config.toml
n_layer = 8
d_model = 320
n_experts = 48
experts_per_token = 3
d_expert = 128
d_shared_expert = 0
activation = "swiglu"
moe_layers = [0, 1, 2, 3, 4, 5, 6, 7]
router_score = "softmax"
normalize_top_k = true
routed_scale = 1.0
balance_loss = 0.00205
balance_bias = false
router_logit_norm = 1.5
init_std_router = 0.0177
lr_router = 0.000951
n_head = 10
n_kv_head = 2
head_dim = 32
vocab_size = 8192
norm = "rmsnorm"
norm_place = "pre"
norm_eps = 1e-05
positions = "rope"
rope_base = 11000.0
rope_fraction = 0.25
qk_norm = true
attn_scale = 0.177
tie_embeddings = false
parallel_block = false
init = "normal"
init_std_qkv = 0.0192
init_std_o = 0.0192
init_std_up = 0.0192
init_std_down = 0.0
optimizer = "muon_variant"
lr = 0.0138
lr_mult_o = 3.0
lr_mult_down = 1.5
beta1 = 0.93
lr_head = 0.0059
warmup_steps = 50
schedule = "wsd"
decay_fraction = 0.791
decay_shape = "linear"
final_lr_fraction = 0.0
batch_tokens = 131072
seq_len = 256
doc_mask = true
train_tokens = 740900000
steps = 5653
dataset = "wikipedia_en"
Below are experts of layer 4 (counted from 0) of a mixture-of-experts language model. Rows are named router (the router's row for the expert), gate (a neuron's input weights, with its number), up (a neuron's input weights, with its number), down (a neuron's output weights, with its number) and show model dimensions 240-319. Each number is 128 + 32 x the weight over its row's rms, rounded and kept within 0 to 255. Numbers have three digits each.
After each expert's rows: a language model's description of what the expert responds to; "comes before" lists some tokens at least twice as common just after its tokens as in all text. This comes from a sample of Wikipedia text that the model never trained on. Tokens count by the router's weight.

# expert 12
router:066169130196248148148136148118111116098148110135103142145130101155144106082153172172135131102175084185132090078170107133081158153091121130145086165158109162146120160124138175108145149119133133066078110081095117075124070110124137124170098177
gate0:155070157050155114114178022153127145079067137130146161110215176103101087150110172082134114157143106182105136109100121135193170185094098115084099111167101156096162150115103098139085190110164185127164177159139101116112150153137161109144102151
up0:145170102219120130149068208142127129113181087118134096115084107140073166133131142168133097097116137048138115163118132150144149131167106159097132144098118111102073133134098093113095104138152120109109156104104143116143116148095111163125120120
down0:147161135148150153189113124102135161145125108142121095121103174113116110131131113123136078094201044102081163140147166179149161075138103082039142121157137099171064128154104178099059134139175164096128100131132146131101159057100154138131073101
What it handles: Words in proper names of places and institutions such as United States, University, County, City, North, plus pieces like Manitoba, Frankfurt.
comes before: ",", " (", " States", " of", " and", "'"

# expert 2
router:148142124098104113094126125176179112113116128159121074109130146179102160120115105124160176134113128084126127161147150086088121125130149094164077121082074155109147124088099046095109087174155153121168129067110191141161139117067132093159087112
gate0:152090099100092066155073098161107145106117133130100134112122142183110126140140140144111052183124092128108107117148157157097122173135151187120209092122094097121096110096114127120141103181142137151112154153106145123132116159128157110161067126
up0:151097145142102170079070129130131160104141108084150142166132126183102110086163114144162145101119164105147153072111154099131160115135129076138113167075080095142151115112156095109064136178098087137130073119124122091136157070129132100104144134
down0:218115144126121101156119150181159133185126096135087146129122164050159152125097096131107121192156111129179085174144120124107123177200123116084163113145112101099094102141148128197124063162110088136104132135121078124143100101098149146148165124
What it handles: Numbers and labels in infobox fields and result tables, such as area code values, years like 2003, scores, and URL slashes.
comes before: ":", ")", " |", ".", "–", "″"

# expert 30
router:154135116138120093165119156076119150146202203146137160114153137118152074046127097111165139192149157058110126088075102146051116143076113102082098134068124087108082187166141081151145131129158104112142145133065090122132174105070118136149157164
gate0:118119106075083146151140145109173128116133135108100148094155152137171171139099142163120103136162086101127133193177172172125135181080099145093083100175124191099133123162183135160090215121117119161100100158120178159124143147168124057125144089
up0:107133188165108145130126150188088129150144108162177145118076125155128106137170159114164147036089151162112111087146101110145080148147127081167160132095084100115089162124122183082183168147136143128138122135097142125141131113152141113097129088
down0:175076140130132118105119116133111130178097122115091054150061132078155091192153147074099105098073162138115174107145178110100101127156077074107124164160124155129122131069120181176097138129104105162073098116154056105119072156113098164162093137
What it handles: Newlines, paragraph breaks, list dashes and table divider dashes starting new lines, plus infobox field names like Coordinates, Location.
comes before: "|", "-", "=", "The", "In", " -"

# expert 21
router:079178138123111187171130131128180160080120082119145102125131129117161130204063126134122132173175133178134145145127122125210080108102145132172114078145128131138096121120154188108133203162198160080150131193173154066156118157170135115064093116
gate0:109119141104096182098124119169132100119166062137173111135118119118150137108127209142159144167182126186172120148127121086132075129168117108068133037118176086166166118085160141115140124149111199101135126187150086147088124064152093169100089204
up0:165128126097134178181120124116125100139122097175120131129108148145160174166144168122178111135133164114158144084134113067111106156151126121121161107159157146137227116102143143102146126137076171145118129139114172098101175094131194128124110157
down0:152137143109105175165118158110099116149051099178100140110120144121148082176074188107122152153148162127142145076074078098122102139163123158146146142130078132115137097113182174059187219154145117151125085076112133163180112100188171103117128117
What it handles: Mid-word consonant clusters inside names and technical words, such as art-hr-itis, Dou-gl-as, Gall-agh-er, hexafluoroph-osp-hate.
comes before: "s", "a", "al", "e", "y", "i"

# expert 31
router:143071084145060171082075117129132127142128199118183138056115141182143131162141116153151090166127102111131146148136158123077106130077198170081115115150126137132146080101114121118163126159097129104107102157121104078183156140132122122084157117
gate0:140173173133162121104129097117066141126130145118142044120132161137076144130202110138125158088176104119112155146126147135147151142135152070075065135131103126135140094168156103138114115104133105120174161108143133131164183154143126071173102141
up0:113195136142172111128117075117050176134155136159152048138181164123064118128138122133127117103121054120103108104141111116117169120147141111087080135138111114123158075160161118100108155126173154119143132088107131133178222173133128135175137109
down0:148138177156067125132122127082058070114179143150108199151108158126135178089135055129205149131161103172095113124059159148141142178077133127105117161112094041135187084088136126136185102126097162170110111055051092122164138134146098141096136139
What it handles: Line-start hyphens in infobox lists, table pipes and line breaks, coordinate marks ′ ″ °, and taxonomy fields like Phylum, Clade.
comes before: "|", "=", "N", "-", "W", ":"

# expert 22
router:128145133147165142140196143121115148141159100137141091124191144145140139157148158096124171101193085141099113141177116126099194147136126125155086134087144070119148128138116121062151107148101155083088094101188164152135093127173144129119168100
gate6:184125126101144120131113122114199122090087143124112169129094099060118133126158100090169131081097140136108121147114112114184120140157114117114124125170112088073112079130093154111071063117114148132097092118168127148111167161113105075066142148
up6:114113156134148151166031110155065126123139131154122123200118142203169104083082151072140088132160062117219162127102137181214142158116117189083069162127113152126120105105169089179087086167148172126150117122101147113149126150174160099199140140
down6:123153103122106084114166123130135128092136162094103099126108176107137060107113120082164173113150123135130104159171151193144139058113185137134117140132058148129132152112079118171126092113151151129124177072146155151201086123114149106122054134
What it handles: Country and city names and their final pieces (York, France, Minneapolis), plus numbers in sports scores, results tables and dates.
comes before: " |", ",", "–", ".", ";", ")"

# expert 29
router:111148147127168070151143111118089132083132050127122090136089133125110096132125172140158061110125131142164134130141201119136152122114171113176091105122108174152116099120169103125122172132119088148174144159122079093039114084083164096145048106
gate0:077099144117092052110161161159131119193103112121065163139088088138104094205160129109144146181089136068146136123162184177111132074137123114122115146159137144102102094088100080136108159157122070142096133126168139087142113151140138055165155164
up0:135121123097107108181087119130129150177151175136147087180123199147121170078163133158185129169127124175026162074156094164146116118080118145183127136113091125164140122135176092158134186077156115110121133120150157105103100154113079088119165113
down0:132096059089156175089074130090090162154152138175107164134142142143126142101124183154144154168138079119129132149184117089098116148122114170107142143125124177187135119116185057136148142159085120143098178143162111180130099129107091114100100090
What it handles: Closing pieces and head nouns of common nouns in prose, such as season, election, station, -ation, -ment, ex-ile, circ-le.
comes before: " of", ".", ",", " and", " in", " for"

# expert 37
router:118104147098127105112149071133080090185135146125083171120129149124107113109092149168117130095095152075070167161119060165109107124177163141104124153105190118114178171085091065137159111152185085168149123131086148126154090088098073113120141124
gate6:106124074135153142140124174127083124154044101111131059128124106169087123137184129104100146135149148090124124090107151136134172146191194054117165098067173110146065158135152112124118171133151130158109162199169122130176158164101039119173064128
up6:180055059133168090119124099163239159111160175166141142099092171154147124162115142178161054094137150102131151098094081156118103161070147164112054092112129101087117160140110174124079182105188199101148117089139138143127138113106034155100130148
down6:150096154092078210130085196147132120130123158186091120190147152159139112126102117110119161125189138189163074124131119169155121179100171091153156143169095128084095112126123068090118109100166157096138126080173139136090103132109183123148074109
What it handles: Punctuation inside numbers, chemical names and LaTeX: decimal points, hyphens in 2,2-dichloro, $, backslashes, underscores, digits in tables.
comes before: " |", "0", "1", "2", "{", "3"

# expert 39
router:135131137174113106089147142190113154094130086114109091118173108122114105170139187168212189144190201143124122093094156119141105140143092150168159171110116135070123146132126145111162137076148116253124123143139125187122121127133191177088125108
gate0:167160173104144079136184056074150123130107058145128148107156163145105143105073169106178153101126125139130086104144142113136138149088132151098149118114126119151094121127131106077085146135146128143094148121115156109148118125112159121131100093
up0:171111152124156120105128177132129177106206125123118091118078113066177125069090117109103129139097092162156151117126130154130167168159111142141171115124098116160137180115136148123110138089148136149127097108061159129159113096155066121088115151
down0:161126141120140162137138137134116121165102102179100133122138184170096158086095130095144113112156079101126123112173090131165122148082031117080136169092159079097121107143144171197094130109172128121158166104158163162120158125141178093133078117
What it handles: Stems of common English verbs and nouns before suffixes, such as abduct(ions), divert(ed), help, support, visit, idea.
comes before: "s", "ed", "ing", " of", "d", "ion"

# expert 23
router:088139112105059084130180138169139125121136083136091137100162106149169176118112180128068123087151102207156111082138131080121104073127153076093102198129130100144156165070160160183101124097101123146074099093089133120132140120126156118119126153
gate0:071148126136134117159126162094185105134130126134161068089154099083056133129165116153167142161183183104143181160209098147183125146154212126102150123184131120158180149173169159138077088164132132141125103099177130084116158172139097178099153178
up0:150156172226099158123127129145138170151092138136126137129074152088139068124097131127063092129124111138154158116142118110152108127079127107093205108101180048149071117115126147132107122149137100076099131130181184093112089193141135147096175160
down0:178154080120172082107140093102144094115097100143118160135140100082152141170141150175150115091129018168096179100140077079109163108187138141123175132124143100121145129086108110148106118090153146206129121116194099101175113116189201048145118166
What it handles: Middle syllables such as ul in could and sculpture, im, ur, ch, and nouns like film, art, water, Air, Division.
comes before: "s", " of", ":", " and", " (", ")"

# expert 11
router:169092110135085112166120109168156143118080161059136083158105136107167147148120044142132074114104145118115181149117158147096113169127105142143118148144187137103149120112085148161131094158155088100148100188136160159086083154182130115147099099
gate0:128140121180111178141125166144128100120072128150141159160149142136154105184133205074159134179162114191135114071137179128185132150105147119153096175126150155139149117136093115170115118171126134135124147106095118146189114093178083088095095110
up0:139072136215077096111128083138111118150136096141153130115147104059175124151173104139149115137103116070171130116098129081107151117151096118103125135139087178077144153071133085084144040131098154096134107120173163124132158142074105070157147099
down0:173103172129178082094133111174133094169169087110120164109157167084141094082138148113124170129110113127108133135102150084134122093218095156121098101110100111149108145125161162141097135094104143175177145096138120126202141122137113118106116110
What it handles: Sentence-final periods, commas after introductory time phrases, and month names or years in dates, such as "In the 1950s," and "By April 1925".
comes before: "\n\n", " The", "\n", " In", " He", " It"

# expert 35
router:129131117124144138118159103089124200146090137130121130143189137104194165154181127156116163164144086109130157139113149171104135112102086160090105100128105168174174062103134039135155107119100130141146124193093155083156113111125106110116176177
gate0:134103066167132077120134130141169213103175079127158199136153114059140153105087065083139143117075084108104068135109133114125100182143158082121125104102144120166099132174154153112149070174120189164150112134154118150105161090092092107172110071
up0:164086139112161151132123161134131166129153120081126137165118148190132168198102152158134159103144119145207074132204128100173211151054113136122113134074099141042152142113181103130116103072103119095107129150199126144195117168117112118147133135
down0:183130114132077143123133170109130153104028117141116180123094114127140144111138097151096087111121115149052121163143129131119097105116199164131156117094135121157084074130152124076116142162102158110132101100136102112117116144117159095187070099
What it handles: Equals signs in wiki section headings, opening parentheses before born or years, hyphens in compounds, and 1800s year pieces like 184.
comes before: "=", "\n", "19", "\n\n", "born", "18"

# expert 16
router:134091112133102120094168062157125171162153086107116093172147105074181188159140190112168114135175114108099183117090092192141119156170082152114137083139151149161109143131067140127140081110146072135089078140125110112145055120135105127077133135
gate0:071116134153138137126195139125167100116167093107146077123145168159088087116155100166098172114141123188135131146156165194157151108124137110146087122132125151077181140108110138214100133123115121104143190147104061083111118068148125110145081151
up0:157036155096129092147169123085114149149126153124095139109091134160136141083153136176098070163163124129114175142111109119103139178045121126183126157162162137155099135122139180167136091163105134128175165122152051146091094088114077135159000109
down0:108125136124127108162062112156177137117127138103124089170128186121129138121149108101106149116132157135179162111141086177100105095149089134152137140136189137132135117096187119118132144113183124149137161152173124182170115132091139103127133147
What it handles: Commas, semicolons, dashes, and, or, ampersands separating list items or clauses, as in census lines like 338 people, 131 households.
comes before: " and", " which", " the", " but", " he", " a"

# expert 27
router:128133137096120083137113157110089190162174124100102060127098115105143086158144156155162130136063176151166148092119150109152071139087174108151137079141106119184145118113141118172104164179062087090156082124156086153048092126130172132147063084
gate0:148222087098186124162189178179155097095109137102109107141164139083142106142136091148135176208131117102089088131110169167114126090184122090101177084148106117147179140155116090126056076121142153103165166122131151166098126090123105120107074107
up0:140141197104117105164163131109139132144118092130098119159083112105170127103114139134068070182111141153112113110140109045160072156051107113137105144165157105140126141092161160103125132072128099138083118118212140104153098078152149132118157116
down0:129115202093134113071101161195115107152111173145158099098123147097109112169051106146119208102144143127065121070219113158128102124169177142094150132175145156105147138145126130131105140157150152148149090149141091156166084145092109174142115185
What it handles: Plural s and other word endings, closing quotes and parentheses, and words like known, such, children, announced, often before commas or of.
comes before: ",", ".", " |", " that", " of", " in"

# expert 20
router:162104152127150231113105139126097094108160146192104105085131157132095159115117158102157137089130154086120110158133087120171127134129156153131089043109131058055084103108128090080093128141156107080108091055160136164116138161085142144055093075
gate0:176126158152086192114162080157146097105155101139164155098098163109119107106105130117105129162123112085082041085137144110118103152085075134149066118155134126104105145138151126179153140070055207123079148104181139125086194097128085125133116108
up0:126132079165155115105090162092138101105128173134104109128099094138120135077124174126147182042097123158111098137111095097139119187150096101157135109138150105071100133175152093126178159094142112123084133140100109112082133132123176158102101124
down0:069122131090110145149178116064147129198099165084132152138118122140106149152095214135157038151121131168078104117097178157145102103170074112147119091138158133134095139130118159095118123122123145172100117171122194137095087188097088129119197162
What it handles: Cells and headers in result tables: apostrophes in Men's, numbers, percentages, dashes, and column labels like Votes, Apps, Candidate, Club.
comes before: " |", "s", ";", "|", "–", " ·"